config.toml
d_model = 768
experts_per_token = 2
d_shared_expert = 0
lr_router = 0.000477
norm_eps = 1e-06
tie_embeddings = false
lr = 0.00291
beta2 = 0.99
batch_tokens = [65536, 131072]
steps = 5978
Below are experts of layer 4 (counted from 0) of a mixture-of-experts language model. Rows are named router (the router's row for the expert), gate (a neuron's input weights, with its number), up (a neuron's input weights, with its number), down (a neuron's output weights, with its number) and show model dimensions 384-575. Each number is 128 + 24 x the weight over its row's rms, rounded and kept within 0 to 255. Numbers have three digits each.
After each expert's rows: "raises" lists some tokens whose logits its average output raises strongly, later layers aside; "comes after" lists some tokens at least twice as common just before its tokens as in all text. This comes from a sample of Wikipedia text that the model never trained on. Tokens count by the router's weight.

# expert 15
router:116143130139082141091104103128174145156122141138119157129126149137119108082144088123140119134136095116152133149111117096162119086118103151127110085121118139137119081126118158097127158070138094142132138134129120147135154148146128075149193145139189133077144123111153100119082103109106138121142164125110130115119119138179139147100119166124133131154107086095103116164097129128187107128094164136120084127103115142162169111144089178187152104133068135108124105141120112130096135119113149116076107158132120123140149121145120127149104120130163138073126124147125141115115158120118121123
gate0:123142134158081119146120159124125114157128122152122104169111195106125095109143098099154174096103110130084102189148096104162182162133107122142133137154103102111106152164123110122153129149131150109104139064164108133136098147169107111129148084121115143149139122123103131106078103134112162137159089132107128133121057112113133145159092091139108125115139140123107167152138094101129130096098124125112179148136134149159108113085114124163116170082122134113079157111121123104152132141148119126157087119127142116155136136114162110128114041126126157145131128117125160147134160109134161117
up0:116136129086176080095171095118139142123138132131138103086119065115127128113101122138147135131109109099120160126098073127139107138077121118105098147098122159119119108157112114106117096149126123146122098096146157133123127079185112077130111159149122141107129126120168137179161125130156129123141127129146130118106142127123104092109113084160124100125140130127099139155108133135135140127134167153131143102161087119107125134145090127159097112115125120141089115103134124132133105119169113094177107143120127085134091127134109112058152157136143106129154126162146090151183141126137143096
down0:153132144162160118157119134101103138188120161147111132142107072083117146137126124138079125152157138122151102129106128170132094141091180160130100121103119152177123134094099155148167126137154120099116077141128103094140160123117100096124148082170113134115142159115159134161109141117122149126137125133116162139168147160119146087143111159117129138121108148151126109144160134109159121120129123153167137126106135140105117142157128125126154083128120108118132079133135109130105140086131135122188134165111142082082117179157136139110096136111137090128102130150164128094125116127161101114
gate1:159118130105125125032127123161111139115145138104164140121120104152197084095148106114119147098170139135115141124106140093111095137143126106149063109156120144144135176139152111117125152109100149126130122124125162127129132100163122143138086109109125144150140135133147117138136141168085081136113123106141179113140105107132130148156130095146125166087122090115082116151113146121115150124125113139126138118141155133128131120145166133143137110131122136131126107123119133132092148156064143131140122129171121154121090112067103093138112112080155128142122134139127138108150118112150131143
up1:101121137140120122107125140109120156135195132117148118157099146138143134114088123135104098129160137125090126143136126167144121177149160141108075108109133157115121095186101118138121140074123145120122149122098123126087143083142113121128152142145170160113169120149144149153104144157150143124158124142135113135136172124143172094126137166134162160132148124110124133141176167153116154109073155092130139098128164167142181125131090133164127155069106143113127124106065160145119129160105146093091151197150104125079137097146136146084091105133184132127136135111127076083156111129131141143
down1:168122103151145124145140131143110151131147158091121140189120122089108069163158149129147103114135161101146140102130148107134123129126119151146135072139119135126157102198109126129137128106109121097144146142108119086136102077097114131163115096149137116111080133143189171096160148094133124090118135097107098151097078126157085146106116148101131086125114164123129098106094113119122133110121128130174172149134116157123190145124137106078124147161136148107105139119105138101158151136160150072143143132142188135143137070148082164147124117148115128124107102131136102144141079155168141177
gate2:117155147170123097099088125139150102160154083122118161115111131110153146104120080130189116153110162119121146100139115126113162133100122135163103146144140170090081083122140154086113153133183085168143118177132148134121102150119143153123133140141119160112121102132118093129113107115122120112139150142150147129117151119165171096121098097106130103150155107102140115143102125082109147144128131113137182115173120095145150093100166146167131107131132148126110155116136138121118128154153162099113106120188133141111144110118131095145123123125053130155140112122105130087099159151120100139
up2:147154147124120165159091112088101132134089120144127139103090149162140155142115161173115106102154151123103107088145143115177157098145127115152155172116125161123173113108068094111109119135116139101111130106118102133143120099108095157118127116156134163156112154146112158115082140140115111135146127120114143140132124130134113091110110108139110136120138118135082133116104136150143085055122129093164135136125117125135122107153129090126120110143139178128127154129094163153138149114123116170101117138135166106116121191178144147146145134109113118128136116123159149119143160182144126132
down2:151153136087167182128165149160097139115166124181105122154124142155121123149150094106115110102163111150140121090152141172135130122149134107124135227131145157175146132147122121166101121145165138101118111139139148115107118158078155110130126140121161093138148131110124140094120179130087132164124113130065137144149113149152140138094143150134161090106161148143102152117155152110071105094085169128109136176123166158115129135134110103093090143094126112146145131136115126071113128095155128151136111150149141119155149161143140181115081105122114131135116143113125134146124114132123133148
gate3:132107093154114137139138144160114153122118108083132148139133163156121134164155162148105102134123107097157165048142135140112109149174142140173150146101109128147147147122119143129110160084152115122101150116129171091120150121060093115190122086146155134160163162153109114141132122146103133115113067136120126113118146087160107093156138112135134099097138116110101126137099112123109083123115157180165158137170135100125098086120138122134127164106102159088122127182136132117098145115099162132092095091117154137125136126130092114120126117138141142145152119095138156149143168135183142115
up3:153114103183141093126138166132128135126152159136154099168143120153122169129131135170109135130112092160144098106122104153135155105156141153111103153143104129123090125105144126154085117134146156125141161126136120131166141144098108136137126140170105116103095118136125131123145156147153142127155117097134161145135137114127120106137124119138091158142176147126087117129122081126165124168157138151147101086121171147097096101099121149107158131194144133153126139105113136137122117121120096131128155145150105196132168152128119111132108134093110134099151163162126162153118129141100132137
down3:150136156163108132131142139130089160131138091152118124145147089159105163107123084147108141146153133129112106080158148115138100125176101145160131133123128138115147154125197163101134128170109129119108115152107113112136151142143141154150112120153148131124124148098152142137147164149133089112162135134114100126111116145134126168094127158164117101161137136092057134176109152140124105131104139139127156162115131124168117104153111137108126158169128143128114138132119097134118078167088108109163173099140125121121109110114112153127138144127120114110112117144163140127128118135072099164
raises: "th", ",", "–", "0", ".", "-"
comes after: " ", ".", "–", " A", " E", "°"

# expert 1
router:097113115115141115101099105101140109114155113127083123145140138129144140142153101145089121146132167086144146155103154171106116126092149168130130141145155108140159179126145130177134165156137130108141136112117180124125135119149115081150122140117113105113109129153118132163126108102151154134144133108124132119089131131108162129098100100163143128112162067107135110145130140125115109139125145128129140099064155079163109104125123144157116132119133123131136130078112118089109156146154154134107138156105152110128115135155125150126098116098124121126130104120133107097140108115119128168
gate0:145132109118132092103141154122118133147138091142128124140093186156112109110149086177118154129130108172131153156116122145139145107117178140114116142143137139130116080049138131155117075127107110142113151137073121080134119144136159104123091155115124173150137154151127149117104126123127124162118173114126146128155185108109152088132161154123100149127126113151150131088130128116186100134121127139144143177169160121119139115111123136116079145149094159124106111102120117096139145165119137147083130143141147113104161143158144179155174134124158149148138136129095126097129112095142136089
up0:130087132159070095111106119112121115143151108146157097135154163133146199121105163109153093107101108134134111124133139107155132149141163127094150132109129122121182137118161126106129135145109108099129095091116160102131124126095158139146119118151078117119121149148154157116151105147150162122114161128138157124148113109125166163080119114105141117114120148141142167090140111125121128160078115097102139164132117111110117133135151089160114097146135153129112160123098129102166105141160115124139173132171169065093153129107134142143083102119137129107104145132132086129096092083137100098
down0:116123169111143122122104084115148066100108162135192136099131118144109087146114119137149158098130133147126162076115169107136139119157144113163124152127117157127118052117117134121122125146147113126132125123075150106118143159145136107146087114119105163128182144126145116164104095108077140135084120103155138132106113138125131117144136114126095121171163092115173117105134111150148131197127139154157159120120125153081163170128147079115142154129143098112136095137105127119169128132116095133129133111141129143156141142130117136116130126095129123130097119179114133126102114132169169080
gate1:156142146144107134124110113138119133109161097159127124140125137148148108121107112120079094076140143119105119123138145134145137119141124125105120127135129146120117141076107170126141141126085107070174136137152113105097150141179094144112125120114115114119147128140157133176179124163127150115162130101175142130121139158128137120174169131155099117122148140126148134090130128109101121161084116110162114131085100143159096129136135104084118136130166144143122118130140131119119093158078128097131141124098117133150130103085117106118126154113165096125115139155086090159142153138117116129
up1:146106140115130149128113088116125121143140144139179122079125130087127149096161093111152095129115165170128169125119105121157139144156092141145134112143146132167126112115066108101114127119112127140127105101138163139135075141079084174107099100123144115114104146158126115069153125134139159135103134104112165116104129179089113154129122172181167094126108096137133111115139132156150125153169178109091135082126134109124125130124164138107153124117125151124126115164129157124116135138179122139120143116108148088126126120113145123119140111109142115169084127095134106162154135075142133112
down1:130164173155126137178114110120145118106104108106119122145132094095118184106115110108129118097136096166126146121081155127163104128151146141116125126125149124139140112144142132113138113114105136170127150127127106139141105090126109153096127133123142135082115126159149120125085140103101116122129128126163123156144142162107111105178106116133156125134122156142152123139089116091144090118142183081141140099164111075112119113167141162149136094141148142142100113122109116140152121129103157166176128115123112107157147133073179127098116086141151148139109146142100118115156136097108109082
gate2:155142141130129133164137109164152088158108141101131111118182150114137133117130102136136131149131174120103075132115116120082106116105126136091153117105172112134114161115117132120093120143170125160145130177139082120105098132086077153111127097167152161099141128143124106125090122148151139094148117099153100098117133123141105123156102112164106142110105139145144100143125120120137153158093136127100121150182083134118104087155149172154149158144110146113112170138137099126137133148168115174145130133136127120132104135136127134123084141117109133153124124104116076138176149180134136154
up2:102111124113165127148137123140173153161122156147100129115140103126108120130140134108124141174114120123132146072155133135104123117087118109132120126095107106132101157164081157112136123169156105163169125192120064148141144151121131108134143118127122148079112130154114103114097119105135128108155139110150136128108136124158161110147084084129147141145146109154126111134120145164098097197113122144058141152147109093134111129178145116118149144158085132145118149115115118122131173129131136111117133129126116136096140133126117122140132099161114130128120090074098126149138128072092155151
down2:095137123100119138148138156128134099162161126141131088137168173159088143146184099148088112134121117108096128104150146127109173118134114087091099140099146181126094121138125168144096128155138139151135136128128097140163066147129168111156144135149119146127096115155135127121117132130190132176140139110161144127120101078144104132096101107178149119107147112153154088144092108126108122142114122118138101101200165163127107156129136099080128110144057122146139122101134119120153118117158159114112100126143112110134141166143119142109138113151117115121140160122154121111111150169123128162
gate3:143128123153138173177143110115151155147145118135099088116143145130109148147120127124101117151109149130135113111105148131147171155056189149188091132094108122161143140109126109136173131154139091124113120134102147088179174164137122102157127094173142134115087167140133090142177090103109118110148122140104110117157171189151099145152112122122134120143133153097149128072123127147141149124123145143094120168145149106097118117104129112152142157177107128118117135117127161164100140117136124141158112127117125173114083121112134128082119135094088142096151120137193146119145134116101138117
up3:128125098137055146142149119147106103123092149142166174134124119134142143101114133138132148125069110136137117117112137116107091105131117106038107134135152140094123145145110137123116172118139137119120139134140142121141063141105112127057109144126117135105133091118130145123127166137160158144115107122148113119106099119159174127118158163093133129113081120151127138108152149103125132140123151103104119127142108090125148115123099126158156109118123117115119132186105155127122111138123114113138120144123132092120122104127120107177132160148144144125144148132120097100150100183133104138
down3:133119101133101155116122100118121118121132101118151153123145120133139131077143109113096159063114121066111138111149108090138128135159095132072157098102162129120137093164104163138150136116122144144103114117118151165113143143112149146119140158073167108133151088098130171163106089125152105116119113132126088111110090117147183085126122129110111094096155108130139123083137099111119132146115137130121116148090134056137111153098121112123151080123140124109129145159106120087128157162150125143143121130133099158112185157121091109112158120161148128161132121125086090140104118117175169152
raises: " ", " b", " a", " t", " f", " of"
comes after: " |\n", "-", "\n", "0", "1", "2"

# expert 8
router:140162108139158076185115142146120114138144131153113145165178094139144133122102144109120109108116103133072138119100117123116099136098115142143116116114119113132098199114112101152119085134105123156148156122159113121118175087087109175100125146150119104130120148114147124130124159162088110153148109130181190146137151143117151090120146147118132074067110123110131122092116131143166198104066175116146136100120126182092151136062127117102161118119101139151151096160093116097117110130118092139124111123126096095144105111080134160153113147123110161141143107132093096087114139064106130134
gate0:160146130128131135125157138134091096137091153113120106090107140142169132099106116138163112088137152106121131120102141120100132111103117113135102101142157135084139114094136116120097128104112098146138123124140178117104142125141144162135104153135110130130162127112115169162164095134143101129103119133082141168121073140140135073136137164126112125124143137117091097084135127136130152136137137141170114179123172078119172091133102115129123124127158153146190110126138110113138116088122112140090133121142145125115115118153168134110167120104089102088181108131081073085111152129115119121
up0:109153091125134111119142130108153133130094124128111146121146127159133114132125151162124117142168160134096096111135138080118094100082163129118170115097150135097163087153160134113152115162147069127138122104149109172154148156123090104154111206140117179131121163107129123138119120114171064159111122092123106122140134096156130104162108103166119111173119128123123140137112119149098137130142108115164109132149151088105166119114139130109154166118102142136137155134088102092140160143109136139129120128141140151113133142138087139164091100135090121105158102111091127132137116135093165117
down0:148112130172131141085102121110105113129139101088117121168159141121123115129109140174131131100160133145114070143161159117144106087104137145102170163140127111154097099159121152138149110115104049120104134142120095175113173099144089103118108128138128173139147104143143132119100104178154161111093109108157141172149142139124122133144147132130130115117127111132126126128149142140070168144138133133108141095129113067140123113107149101107086135115160142097133125076113166089112161127144141145091101139129141141104172120183120116093114126113101168126114142094125145156107149125093124130
gate1:142115133151106149125080111140130124091130104102177140126142134167087129117134138154111097126118073144103072111159133116081124122118150110149125105128117096109125144136154120125102110124129113181103136159181142076113163115125122098130166134147072126126086095099109162113141093113145108120131141078123144114124097144166194094107138133117101141101105087126101135129130177139170130153119130093142092111124104064179109101080140136146112158130128135144129136103119106126108134128106112107128130115119080120138139115126159146100146153106142105157144110155155117155126116103120200109
up1:102120180170101118129130116099106124119100120117100158164096138122092126153101132105149106103117136111114130073134160101086108133127123098133137106126166139105096118131141158114103141138067114134109130171165129114095143112100096124107147153127103113128116128114121128129096081142125133146134132137112122180165114152142127123130183163115120140113132130097092107166111151165151117119137169090154142143149112127180116127096135118145174125131110131119117154089116106133114127143106142144126102108111143122171099127198095137119163155110139072149103147144168142109128152104139136097
down1:166094183134098095098136151153139109122139162099124144154145151103118095112112115130140097127141111089158117156148139125155157134113154067114137123127191128121120142120106109143143144125155160134067147209111111131147112121149124146150110091133121109141127103124120154146126098099156117110143109126164098114156163146104127134146130110126126090135116155117117117138128067134128106132133156127089162096143092100160147120113117154065117120163115126109109149139072120163121150124116137095131154121135165135161140134137105104126115141121125084098100106113133174163082120095152163156
gate2:141110163123161094141144182091131106143178152131143132115155133138171135121120132135111126110127113132104163131155142144124144176159114112158130142118113137153129160124153115119141137124134086164175172143116115134102106092161090145124086107156133123150127121102160179149157091106111154127157121127144142149108100137148088082145126082133100119137090087169133142105158111101119130106139109127111150154115127151110105119135133177121124117115109137089079128167110121094088075132118146134141093126107143107132141120183135096117113121097116181101149146134116113144158160152111094155
up2:176162149146143139148146121114153103118131127151157139114132091154137142143140160103154131124140132168139113141131155139131122067101098144129101122143109106106096136120126128116143103162155142124138055109133138156147128111129152108096121145076168100135117103115094140146157092155127144110110133078148164107137144090127115097084112131135131140107130120149139115126165142132131137106099150102106076142133121114116140111138109138134130102148133143132112115111113111115113118143117128139137112100137100143058113153102136101162109115146149104080154125136088136170132107074107107158
down2:121142125096096141126116126127115135092137114128124132140105132142126112128119171121103162148118136168097112103146138159115106085157146146124059174154115119158142091121104151121120127145126135103149143132158130137108087132133131116108152140122122157137120132139145106128168109114102091062092146160131133123132146108105117084147179110162142145135114167140125131112119103103121137156156079120135159141121091085148153113141137090117125138153118119151133111127178150110145101113135106163129148126103159107122114123123173110102102137115192129109131161122139121162113114113138153075
gate3:146071122147125169135109149120200086133097117129115141172143139098122127090106154089151090132115132102109119088133149143092114124139131145155086159152121120147133163125119113131121118116110157081133136118141140090136144138165146086117129153151107119103116107109173064126151114146152189136132084147105120103122167098126143122132114112145169137165117113182159138086121163141144094151139109149111128145139134128135147125107092110153138144134154103107135112123171116102112088120157096092074110109103135133131106137114110126149169156142157129155107102137117147088105163175139091121
up3:118120112118127128133120133130124146131089145137100127150107140128149126123141136099124150115138114149130095136076141162121141141166118152119169129148095119108117137136133165155101075129177121137140118100122062116111127121143152137151114140165114128117139115104164117138132150082148130132152130094129123089079179098124100139090113136114117142124159156094124158136108094115116149152115124171122123121106129102141097146157129150151095182117074170061127165126133132183134176106120126116120130102147106151101100131139079140103144158118112155133148146130089123115136127098139133117
down3:145119107124113111179149121135140141130164103124122104130124112142087140114143117104115170141105138106128143096117116135087137127149110120066136121123143158152163105106123120100114101158130126128129082140091141154159135169136092105160098137144102115120092149136109099132133118108103072089161125124097148134099153140150159099135109130114118127116136083102137133140125133092126142152141157134115127055147159153130129137142134138143110148088127132127109160122115116125162146124157130121107137090111139136154115133119126118123106164131148106110143126101116126153149106118150114106
raises: " ", " w", " f", " own", " st"
comes after: ",", " H", ".", " he", " h", "H"

# expert 3
router:077166092094133181123154114121098132100133132081123168138101132108191134152138125113162136109126142118164127129167094130106150127165152149129130163069152116145082165102151130135114102130108071141110117169126170141130135139102148119145147111154154125111101120157135126123118142093167138132176115093073129096097092113118110118140139102153098158112110118156127163106111135140121152113113126137179156193139121142172116139102129133160079148145148141107108116159134109152137176095146130132135100115162141129163167142137122129120150121133090108128122140126136113116118126135168106097
gate0:126128163168106117146109138112116114116167094136164129169097144120131151115108135137134137117119136170179148169114118110084193135160098117165082173129097141133129110142104067165132141134081108131127138126118102151130114141131121084142167090149141096140126119124133163139091105131128155110105094102155165141122156130163137106083164139169145146118130126136128124117108149106141066158110104126111142138139101117188133098111131164127164122106130110120117113131149127112103100163127137123151134088155148113094110134093107151140146098133143067131137137075083144133131139154127107148
up0:143122153069165131092157094136177109167122148139130106134130117124147125133138127153161116138103145126111111087163124138096097143107139115100127077140101123107106156178151169107100102125124156132118168105164150076122140118128109130085101153141162156141103136123154117118167131155140115127126167130157113156150128131101149123143084126098132154111151103097103106123102148137107165113140145102117133147094144123181108077132133155110139134111172150128124143143115110111174143123147123174131165144076163119112132125137161145139143147145139132132150139122151140119120155152156094129
down0:096070170131145122101177134141137130143126110130126136140169099124101179111106148107065091126149145157136149133112117141131114147139086153059151106127066093121128152100106136096100131120167155123144153132133121096144117112114059146107105095116193138154148123139149100110149112125140168141128140118178177182112152150126107151146124111129140141106129169147093111116119170142132094166145085175099114145126123107135109097090159119105126098174104101133173117167122128137149118136160114182127148146145125115088089115109146172109076151116161173156159144131116134133123130120160103105
gate1:086136112111110157133136167116121127185107113165166123124149116119144124138126128136158095109118129115119152115105151114109103125117117109141137171193151125084144106095131094110113162147106136106121117113137133121113105115099117137113139184166161127118143117080110131132091129185128107150143146150159130141149170101110125156144119143178103136154141111100092175160121156110122121145124112134130129148084120117163131139094100078157158154100094148142131143115157179116085130160111141130125124160116138151167117121109145131148135108099124148123124103134073119129150142084168099133
up1:122139141108132079149128136122101117128121148076118113108159126143125111130128116154130149166156130128142108139131121114137103098122133103144124151133157169173118152153130127092106154098195125101144120126119197121124168173126155125123135113111125147108101152104158103111142069130146132139113152100144129131111128144184093116125101131080139085129111156137158147151133130124114160149172140172125144147122159088142085135148124137066155162145112113119151154130129125168109131123103145099129093120159102152146143143151149152106149104125127134146137097116114162107139120117142117128
down1:128163124162146108149160118137155131119120178116166150122140102137099177105113115134097174118191147113122143122150135134122101097147109133147145121180140107137102127133133114184110137098109097130113154129121101154091111143144159145125127128086110086126097100181136177147115103139153146112124116132127118149119148148115151069148108105111097070150148120087128132143141125125098136142160103124136085134175173122104088122163150108096124127119150173116060177133136132144153157134114097150137168124138142114114125117140127148161138111159118178102111141146166130118115112052151103122
gate2:129153128126111134152154127127109126139144124100167121139140131079144081082138099102122173158113110118113130101101133130086158110137114207166109153103123083121124139115150078097074111150110129099119147103097131147144126084116119140093145149149153124131135087114134160122107151118134178144116116133135076133146119113101117143123167117122110119109164146120167115120132140155151103107177090101113114156144130147110137128137132140138104130165134144163114139119139150128144163136122115103095104100121179125077111129083144128139113089111096097132070133127149172187144106140127130127
up2:143132118161140129119117144146117112113137071170120095111118120130129156126136116136115103093120110136102152109131125174158151070149125151106118163112171142145091091149123118132146145099097148120122142124134127126141076158064142179134118123102120148099164159111130118135165122111109118137128112140126103081128081139123121096116139134126142139120125150143149119174118079153193112159133116134165147123147157115136152123134118134116107127086136101113123140100129144077124102154145137095129157108115119145126135129121098068154125120129161163121129149119118161127110146127130112134
down2:189137143127159066139188100162136153110111148160067080085114146123137156173132090168097101101126161106078091122118148129113130160131106129111135101140182083124127150117118147084151102105105126082152103151127144091086124079141089136101077106113123192155153152158153143141118113113099105118104105100162122149135119173153140165147115140155102089161113151134137102129091109117123104120103131142173133139152136142152159104105116093121135117100144138148099098163134091115132156111129169116168149109105142101151155130119133121113120126137165148073144137104120106121098110121087119122
gate3:109090109114121122127121140184137120111168125119120139122130136127155130128136154076107144120147135141165134110135115117160139106127111090189113151105126096140103105133109121146108113142140138153111150106106127142190127118149093130115158087113130091141166148140109139115135124155159152135127129136129134148158105159114134152128111103109140108108174133088104131143071136147138106173137126137090141125139093077144126130165123104117146112134114094181118176103133117145098123119124215119098107132117127112105152111140108144103126119133125141102113111129138148078146118123082123099
up3:131111157120068158163109158154084126110154139133166121136139149126141144150146097104164157055138114087084143118148087136118138132101144142133179154117143162179108136151159060145099080133115155114143077115110122118091174145119143113136101133176103118125133149143136099124148070136135121116129129146117129109121142164136118145155130149143132116133102169163154157147123125112127134145151098147119118164120120114162144175160128106074120125144169121129145100137151127155137136129118116136102138078158127130131092121126141161096166149196109112125149106129112107105202141126117141115
down3:122143132123149139107128091126104123098153128084141126115187143113152121126116062136121119097120088141114135128133100103123083160126109094162126076088128174087102147122121096120126109122137131079133131117108114128140125100190107131158124085154152101137156139129117074144139117112137123095141104161107145133142113152129152107105162087135156103163138139123122117095107134108107139146116118133123153149148141084140098130181135107135084108136172156166147126100117160124109129168124138120157042149169140119123103165093119115120159180129090095084115138120098151158136128090154129135
raises: "5", "0", "4", "6", "3", "8"
comes after: " |", " ", "|", ";", " (", "1"

# expert 2
router:101109135116097112146095079091117125166145099153145096133123119120103107119115119121119070114163130155138115155119134113128168133151110151111094130176157167106161131197158111165162114141176173158119088124135094151074093120121151110139184159176092121130159107129123133103135122106121097131120143131114118135105125139128081160139156128089139131143093130144121107147134122102137133101137115126077145103138153140126167103141151091098149118139123092067193145131110088138135136120136117106087083175111104133156112133147171168117149119132124152131132133102121171086134117132100131139
gate0:082152133143125129123142145122120150139105153117118119131137107130125084119127131057108074155139131114179153190084165104120105140102121100117140135134131084121088167119159198146131136126083118128135132118167112109117139106184124105148109119116096141151142114159124123158107151134097140148083124117151120124113107134085113134130106107155114141109160099133103121129146126158164153162113105093096124129128100133155135123150131143156151141152096133102135131146099085113133175089160110126147173140111120119116142090158106140133120105129065116117127178088134173137120119095153131107
up0:102147111133119099120145106150124113121146154120152128139178151126167138112094101181156167118093164149095117078094094136088130110094170136116126120067169123141163119123131113138152137143176139163116079158147138141151126137146126156124127206149122137139116136178151134128112124114158120108113120126115113141183133159132125073143109122076130130091105111081129122151120129108138132135106166137178163129129140088140083111109162145116166118130092093144146140110142155147119109146093165123177118148126096136156124106112139140156150128102140139147123144098100087123164135138122145145
down0:143147102100115093113119126112111129146149094145132119103163089131158126132127129144127152084113119113120115134100165141162118095107102155103124164135122109157119085133087146167129120125162123140161120099158138101180125122137125134092136099118107128101102138113122110113059113115175129133134122133143137110150137142144163109140088103102116118100117110143104140095120130118129099109135111124121165138147094136156096129122164136125102140124189095144113090106127086129117116098114116139149124126111151119207104132152156063151113131110132109121121146152116086165132139178123117127
gate1:082104097101126134089104124156112099113146165142085156189140137153107182132138074156090168114116139120153062115111107099100152114132122105124123099158088137119121112140092165173093143103124100099124085097129157106159129124138104186116138108134081120162127114153165128147117121128119133102100107135133162126156094142117144136136166105143133152188137183133141158135121149152129166105156133094097126100128113074085098133128121123089150113148108141135109153145120119119123143111110147116133143129125145146124122115106121101117101135097166107113113116111110150160181131133122096085
up1:151125114150117126161114116062139115121086103096111135119166150135164129070148134121134111091133114138131087123128159154122177053139130124100097181085118117162113103112140173151158135118135113148124118151075152146120104111134105129126131086094107115163102088113118123131104148125116129144115155177153096050093144118067130107123117130166107115114088157097139104124111152176115154124094126119171138112133127088097144133138111121164089146107114160142091109131111151094125124116122169146146125118130169107133107154163131137119087113139108132105147141132130120133136137113136084104
down1:088130146164145141145153164119149143066149147077129146154145098131115113127124109118146103100145156122064117146117134152187115122107141123145126109110124124116136113126147116099157093173118080107170165091136112130163106171086162146088127157068148128112145111106124134144132184142083126133107109073102175108104121130171106122131102138124089136142110142154138157129110117124109099123116136137169131139135125092141130108124145138130123164105118131103114095165123194099131107104150162106093141121114139123137107116106123125147055103128113123128122114132118120106132112146091133125
gate2:112126150115137127116086110132178122142126107145118134129119090152128134118145127106114121121127141155173095088146125104179132112176170150161114130124112143140110140116137133095112133127166134156147131111137123141121122120199113104137117136141087150125103133128116106144180134121126172112156124133136165147116119104110136093153125103136100151140132121154129165153098120110120158112126134134133132110112153137172123087097136109168116169126115128127123132115151147117189134128113114109109115121098120115131124121178164133178108102136143129142130104131098106159147140149086103142
up2:118126123153093102165132121135125162114126117101171143086113152127149139092144167113136126170143131086145120117165135123130098126118152106167057183111132131123123168158151150143162131120113126153133125151134127157162144132144114105088142102147115158162075113109103116168153132160120126114150126151168150157139096145149134123093166123156141113168138145145131129120123134150115145105151118140167147120128111126133084136126109130128111089074143105086088145077103151114142090123129150157111148133116176117102151166121104122127125115134143078167130101138131183147125113127115177124
down2:152128101154076126160106119134138098044134127145095150110095128141188073132138149134142167135142128153109128152152139124157125140087143135130107150161144129128177136126148128137126143136151134100117210148099122108170128160112187139142107102113160090152059149133162121094194133130138118140123132099162118119100157126123146136098109137106142153126144141136163136078123127104156126146133141103152121140133152110111084136137130162124104165109111096131100144099142097124095099146140130134125182103133125156131144078133121155174155124177159062120109130081149096119109115142151121133
gate3:122130147122131128088107168141162130119146147147138094092111155141120138132142152088123144138144152149163125152086100101106123092097112142146108125141144140099120126137127129159054114101130131135138079137136126112142135114173060114131125089132181135159148110110138085176133147160120124108103098149157082105076146170107097130163156146134147148121106145153159137107103094115101087103086139143134112137133102152146130131157151140105144093107118144143099118151156132150101138124106120106185099104146139146127125125079127103109122136136098119144099137143091104126158113138146107153
up3:109135141122090095155155138103126101139122107103142122128102132128107092135132145163105142160114127139113066158121131120044138132125128111139103095105095129111110107125129085167139095065176125138155138147133121164103129145105127146156122137145127127132133148105116122122140141145124131102115109126145125112083139144080129121131134118163122158136133115145139114100117120154141140091145152102140126178159135121105149101099136135137107124100136089125140136118122114125104102121116161138125118128090117129116153169128155141152132124147181145135090118080140152148118136137132107134
down3:119109153113116108081145167151137131068129103175128138126175122112152135107115131105179129191172135126145134102129083118161144124098070155111177117138142124100173114120135087104158134122138121108116136135123111096100127143116108128135151124200097118125128153122148130140117117125140149121111161142142144132163111136162105117111098123200174127151116122135102125140139104106183115170121059138106134105068142116168143118105132154084172116138170109099143131100122123140177134105131129108125150137169131098118123084081115134148097109103165135115153152106130064085129104096148152144
raises: "nd", " young", " small"
comes after: " ", " of", " in", "202", ".", " as"